python train.py --num_hidden_layers=10 --hidden_size=256 --n_experts=160 --experts_per_token=8 --d_expert=80 --d_shared_expert=0 --hidden_act="gelu" --moe_layers=[1, 2, 3, 4, 5, 6, 7, 8, 9] --router_score="sigmoid" --normalize_top_k=true --routed_scale=1.0 --balance_loss=0.00284 --balance_bias=true --router_logit_norm=2.0 --init_std_router=0.00807 --lr_router=0.000496 --vocab_size=8192 --norm="layernorm" --norm_eps=1e-06 --tie_word_embeddings=false --optimizer="muon_variant" --learning_rate=0.00968 --max_grad_norm=2.0 --batch_tokens=65536 --max_seq_len=512 --train_tokens=576600000 --max_steps=8799 --dataset="wikipedia_en"
Below are experts of layer 3 (counted from 0) of a mixture-of-experts language model. Rows are named router (the router's row for the expert), up (a neuron's input weights, with its number) and show model dimensions 0-255. Each number is 128 + 24 x the weight over its row's rms, rounded and kept within 0 to 255.
After each expert's rows: "gets" lists some tokens that make up at least twice as much of what it gets as of all text; "comes after" lists some tokens at least twice as common just before its tokens as in all text. This comes from a sample of Wikipedia text that the model never trained on. Tokens count by the router's weight.

# expert 119
router [160 113 165 119  99 135  97 139 148 143 155 172 139 173 187 120 121 125 106 142 125  66 130 119 138 135 144 124 172  89 136  92 136 135  93 153 124 155 128  67 141 120 112 113 133 121 108 131  90  99 113 128 126 141 145 112 168 124 178 106  84 123 105 147 156 131 138 113 142  91 125 119 132 130 112  77 159 113 133 111 123 113 106 105 115 159 145 168 134 155 151 122 136 112 120 119 123 125 110 106 121  91 155 124 120 121 124 140  84 150 122  93 117  93 122 132  70 169 158 155 126 122 173 143 132 153 176 160 148  75 131 136 134 188 122 129 164 145 143 120 102 122 158 118 144 104 105 140  75 150 145 136 117 149 135 153 149 113 141  96 137  96 136 123 118 130 162 116 106 162  97 149 170 143 118 161 143 111 102 129 124  90 107 119 125 107 157  87 112 138 149 113 131 168 100 156 120 108 154 105 136 140 173 128  85 176 140 139 126  98 142  90 153 150 108 141 140 117  99 134 184 123 132  97 135 120  98 128 126 112 170 137  86 104 103 147 150  92 119 148 146 128 130 136 153 143 102 137 110 148 107 118 169 137 120 170]
up0 [117 147 157 120 133  96 135 136 157 113 138 153 113 145 140 118 122 122 106 181 116 118 152 146 113 104 111 135 141 131 119 118 115 110 115 145 163  89 170 112 198  81 159 179  72 149 116 122  99 146 161 125 128 144  95  83 107 138 150 132 101 130 111 132 127 168 136 107 114 140 126 149 122 108 153 107  92 132 163 134 129  96 116 110 109 133 159 171 121 114 131  96 121 106 184 120  99 113 115 120 117 128  89 116 108 132 101 117  92 155 131  88 146 113 107  91  86 148 176 136 130 113 116 130 132 138 150 183 107  77 105 112 103 105 130  60  96 107 164 126  99 141 137 126 139 136  96 137 127 124 153  79 143  71 141 188 121 114 120 129 109 146 159 138  88 100 150  90 116 112 113 117 153 157 152 103 134 149 125 164 116 105 108  81 128 115 162 138 155 176 130 147  88 150  77 168 161 126 142  99 117 166 141 128 143 130 151  95 130 121  94 137 137 122 160 158 116 126 112 129 136 125 127 114 118 119 120 118 130  88 156  98 117 114 139 160 122 152 127 125 167 118 117 108 150 141 132 107 100 170 121 117 128 122 104 122]
gets: " ", " |", "l", "as", "t", " —"
comes after: " ", " R", " H", " W", " w", " r"

# expert 148
router [114  89 158 160 125 120 156 126 133 127 150 151 163  98  95 163 161 166 143  72 159 144 135 121 144 120 156 107 118 119 153  80  86 113 113 107 144 125 128 139 145 134 121 106 115 149 112 164 145 109 124 134 164 148 112 144  99 163 103 126 165  96 144 106 109 120 117 144 142 112 176  90  93 115 130 116 152 139 161 183 127 120 110 120 129 151 107 123 183 155 167 117 181 131 126 146 129 156 170 108 112 170 108 172 167 149 134 120 173 127 119 182 122 175 199 147 130  94 109 103 105 120 107 110 135  75 163 145  91 149 102 146 133 132 129 137 105 132 145 138 153 115 149 154 135  99 112 109 149 142 120 117 102 146 155 141 166 164 124 119 162  97 122 128 173 104 114 116 112 120 160 125 129 116 133 106  97 124 130 131 132 149 123 125  93  74 116 111 160 105  93 110 158 156 155 132 130 149 123 124 151 113 131 113 113 113 149 147 116  81 152 159 120 128 109 124  96 153 150 155 150 105 152 159 153 109 156 133 100 126  99  94 165 144 151 129 152  99 163 149 117 110 158 132 140 105 132 158 130 108 150 126 100 148 123 147]
up0 [136 150 114 128 154 172 144  92 147 131  83 123 133 127 151  98 140 132  92 116  83  82 135 176 129 122 162  81  63 152 144 138 114 170 100 151 145 152 141 130  98 106 114 183 121 142 175 125 125 142 113 121 157 141 127 105 176 120 122 145 119 139  91 159 137 122 160  98 158  84 137 128 113 110 137 165  94 150 150  96 171 147 142 108 162 104  81 150 136 116 149 132 119 121 170 113 137 117 151 141 175 115 176  88 145  89 109  93 124 159 143 100 115  88 175 154 117 101 168 110 134 144 115 128 115 161  89 138 120 107 102 102 159 124 156 104  88 102  83 138 125 174 133 119 151 164 115 126 118 136 121 140 122 130 134 134 120 151 166 155 165 129 140 115 136 104 159 143 134 104 119 107 123  90 110 135 145 156 155 114 130 131 136 115 116 120  98 134 113 107 119 163 102  72 111 113 129  88 147 115 104 126  80 116 135 122 148 103 133 121 166 150 123 120 159 119 122 140 157 141 134 128 102 117 121 138 134 144 133 151 141  81 141 112  84 178 142  96 139 126 175 131 129 112 108 146 160 121  88 134 128 136 143 154 120 126]
gets: " and", " his", "'s", " or", " its", " her"
comes after: " and", ",", "s,", " with", " well", " but"

# expert 88
router [127  85 160 165 125 113 159 137 122 118 158 143 168  99  93 155 150 144 145  59 152 154 130 108 136 133 166 114 121 116 140  85  87 119 107 116 143 122 136 145 154 132 132 105 128 163  96 170 164 110 124 138 157 149 118 149  94 154  95 124 165  90 151 104 116 128 111 144 127 107 174  94  91 129 138 127 144 132 148 184 124 122 134 119 136 150 112 119 165 154 176 117 176 122 130 132 135 167 151 112 112 155 118 178 171 149 136 115 171 123 133 165 112 169 182 136 144 101 106 102 111 120 113 117 141  74 161 145  94 138 110 152 137 127 126 140 110 143 157 142 154 121 162 142 149 113 104 114 149 138 124 126 119 129 153 143 169 163 115 110 176  99 117 140 168 106 117 101 103 103 157 143 120 106 141 104  92 115 139 131 121 147 124 126  91  81 129 123 142 125  96 106 157 151 144 131 151 145 113 118 151 112 136 115 115 109 159 141 123  74 150 163 121 139 113 128  87 161 155 140 163  96 157 157 140 115 166 133  99 112  91 102 164 150 154 129 153 118 152 156 111 110 157 129 125  99 140 164 131 132 144 125  81 150 139 153]
up0 [121 112 100 111 130 116 164 162 110 136 162 125 106 122 161 191 106 149 136 179 130 125  85 144 112 103  92 100 126 104 111 159 117 139 148 120 178 170 117 166 155 128 147 150  77 157 156 108 164 167 112 135  89 112 175 140  96 133 136 164 107 110 147 167 145 121 130 164 146 159 145 165 150 135 101 126  65 144 115 141  94 151 178 121 124  89 108 114 122 119 112 144 129 118 113 112  92 139  99 124 122 107 120  90 119 155 128  94 127  93 142 125 119 119 138 142 100 153 137 118 157 115 131 124 153 118 118 102 167 133 101 111 154 199 128 157 129 156 145 117 147 128 147 114 133 107  91 175 175 112 153 136 101  80 152 137 138 158 118 123  94 142 117 119 132 126 131 178 128 149 109 106 160 145 154 154 150 121  97 154 123 109 163 133 112 127  99 147 155 143 133 102 129 106 103 136 111 123 133 116 126 114 122 124 158 162 102  69 128 114 167 111 155 169 120 168 122 121 130  98 143 125 128 131 134 148 109 109 147 147  94 139 114 108 100  95 130  91 125 121  94  95  96 165 162 139 153 118  91 112 156 107 109 139 116 139]
gets: "\n", "\"", " by", " was", " in", " is"
comes after: "\n", " |", ".", ")", "s.", "=="

# expert 55
router [127 100 155 146 159 121 153 144 113 137 137 119 134 115 144 128 101 159 140  97 107 112 122 141 163 135 172 142 152 123 139 140 106 144 104 117 149 130 129 143 146 144 149  91 134 146  87 159 161 115 137 122 141 187 161 156 108 167 131 110 160 121 153  97 119 113  94 152 136 116 168 120  84 140 142 147 118 158 154 167 145 149 147 147 142 161  83 112  98 161 139 138 131 124 145 141 102 181 108 133 128 158 113 135 185 137 140  95 161 128 155 204 111 158 168 158 132 107 132 113 170 126  96 147 138 135 119 142 126 128 128 166 135 127 151 146 124 138 155 110 134 122 162 131 145 115 135 100 165 158 127 175 133 112 143 147 152 157 139 120 189 136 112 137 185  92 128  97 141  92 175 117 122 133 184 127 113 100 140 135 112 113  87 142 121  93 149 141 142 104 115 127 142 111 149  81 142 104 128  80 135 128 153 136 125  96 139 177 118 114 118 126 159 170  97 115  97 140 166 143 135 123 143 127 117 101 148 143 124 139 130 115 145 133 162 180 154 105 110 158 115 131  87 150 124 120 147 157 110 155 170 140  97 173 109 156]
up0 [166 135 137 114  71 104 106 111 161 154  48 145 121 106 121  96 113 135 110 159  64 171 143 159 141 104 183 114 142 137 126 139 170 176 144 105 145 119 175 137 137 134 154 152 111 105 109 144 112 140 132 165 139 114 119 135 104 110 133 114 106  84 117 170 109 165 114 122 118 134 157 141  94 100 155 180 134 148 119 124 101 145 161 141 117 145 100 132 112 124 136 133 115 143 106 109 116 161 123 175 106 158 139 122 127 130 151 147 130 153 113 143 110 121  99 126 104 143 142 139 133 171 113 144 121 149  97 133 118 147 117 160 138 146 146 151 121 120 178 116 165 170 102 126 125 118 136 156 120 165  96 190 105 118 154 136 135 125 124 152 138 125 136 165 131 127 141 115 131 122 136 119 133 103 121 149 104  97 122 151 107 142  91 130 156 163  95 173  68 149 129 113 125 170 120 181 133 125 158 108 108 118 118 130 121 142 103 104 114 141 133 170 102 156 160 112 129 163 101 142 102 153  83 114 138 107 136 124 132 119 154 114 127  76 154 176 111  65 118 139 114 164 117 117 147 148 144 128  98 169 122 115 105 115 102 141]
gets: "\n", "it", "d", "f", "end", " Ad"
comes after: " |", ".", " =", ")", "==", "s."

# expert 65
router [120 116 129 102 139 122 144 122 137 122 103 150 124 146 108 167 118  90 113 164 112 124 162 105 170 135 189 180 150 137 106 118 109 146 111 130 121  98 153 145 147 137 115  98  81 146 125 164 111  91  99 140 128 131 160 135 115 135 146 105 121 105 157 121 103 142 129 129 150 126 143 101  62 136 102 127 108 159 143 134  92 154 149 151 149 145 130  94 102 143 122 117 138 166  98 104 120 113 110 185 114 123 141 142 133  94 126  56 117 135 130 193 138  96 174 143 100 155 132 125 158 142 106 186 160 153 101 151 142 151  83 181 125 104 143 154 150 136 144 105 140 135 123 139 150 163 112 129 118 160 156 119 169 136 118  78 125 148 110 126 148 145  83 137 121 107 117 135 114 143 109  99 114 112  95  98  83  91 162 147 120 112 115 121  92  78 109 168 116 125 133  93 128 134 130 102 109 110 143  98 137  75 119 131  95  98 134 120 137 131 150 154 116 141  97 127 110 142 132 158 126 156 157 124 123 150 150 104 128 130 114 102  96 153 138 149 120 143  72 129 135 101 115 139 118  86 134 141  91 165 135 152 104 137 136 169]
up0 [135 111 147  76  99 147 149 126 135  93 126 153  94 149 132 124 140 164 113 122 146 166 143 103 107 103 146 178 114 129  77 140 168 117 148 176  86 139  98 136 105 104 165 133 128 143 130  91 176 136 153 123 143 107 149 118 130 125 142 144 143 156 123 170 165 169 173  82 137 124 148 128 131 148 165 118 140 101 154 137 118  75 130 171 111  85 154 131 127  89 143 107 137  97  89 137 141 159 145 146 137 151 117 122 114 115 110 100  96 171 151 151 116 137  90 117 144 166 101 127 120  75 110 161 115 128 142 126 178 153  92 150  81 117 137 103 171 122 113 117 106 185 146 161 122 106  98 117  89 184 114 141 153 130 111 111 136 141 121 159 144 158 111 148 102 144 107 165 136 133 116 148  99  78 133  95 108 153 135  97 125 142 131 112 112 151 164 107 102 122 108 119 111 112 113  94 118 121 117 139 157 119 105 130 168 136 124 112 156 130 135 128 141  99 125 147 156 124 122 155  93 131 108  93 150 127 105 102 105 101 108 155 163 112 108 142 148 103 101 118  83 141 125 145 100 111 148 137 136 146  87 102 157 148 120 141]
gets: "\n", "-", "at", " \"", " 0", "\n "
comes after: " |", "\n", ".", ")", "s.", " ="

# expert 37
router [114  95 158 158 127 120 151 123 130 129 149 151 162 103  97 164 157 162 141  70 158 144 136 118 144 125 155 109 115 114 154  85  83 113 109 103 138 125 124 143 146 126 123 103 120 148 108 165 132 106 124 135 167 145 105 141  97 165 103 130 161  93 142 101 117 121 118 140 146 111 177  92  99 111 133 120 146 144 160 189 123 124 113 122 132 151 107 127 183 151 167 120 184 129 136 149 129 153 170 104 118 168 114 171 167 149 133 119 170 123 119 173 119 171 197 142 132  88 110 104 103 119 111 113 135  78 158 150  90 146 108 141 132 132 127 135 106 129 142 135 158 117 149 157 134  98 109 105 153 141 120 121 104 143 153 142 171 167 124 112 161  94 125 131 173 106 114 110 107 120 162 132 124 111 131 112  99 125 133 133 137 149 116 123  91  73 117 107 160 106  97 104 156 161 151 134 135 145 120 131 155 114 130 114 106 115 150 142 114  83 158 158 121 131 109 127  94 152 150 153 152 105 151 159 158 108 161 126 104 125 101  91 170 142 153 132 150  97 164 147 114 112 158 134 135 103 135 159 128 110 156 131 100 150 122 155]
up0 [110 126 161 110 139 123 142 124 152 128 167 121 118 113 122 128 154 117 135 169  97 121 110 129  99 185 123 115 132 136 147 163 138 116 166 102 127 163 172 134 135  90 167 137 108 123 151 105  92 128 146 111 117  71  89 100  61 129 100 149 135 121 108 154 150  82 128 152 191 100 141 130 146 125 116 120 157 117 147 101  82 156 135 133 104 112 136 136 102 151 133 135 125 125 134 101 140 116 129 119 131 112 135 149 121 120 117 141 103  86  90 137 133  88 154 100  93 134 148 144 155 149 105 130 126 140 169 101 127 119  89 107 147 179 161 118 109 110 148 148 148 144 152 105 105 158 119 112 108 109 142 141 114 100 160 134  98 146 118 163  66  89 137 131 120 132 146 172 151 148 131  78 125 147 114 125 124 120 132 146 120 131 110 118 138 146 142 133 137 173 133  65 120 124 121  81  86 147 165 118 164 122 115 145 109 199 135 124 168 139 131 134  85 116 114 117 185 120 133 152 140 123  89 136 116 123 151 133 137 164 129 122 131 105 180 170  97  76 166 135 129 149 122 128 123 158 103 112 122 131 135 110 118 154 135 176]
gets: " and", " the", " or", " He", " he", " but"
comes after: " and", ",", " from", "s,", ".", " as"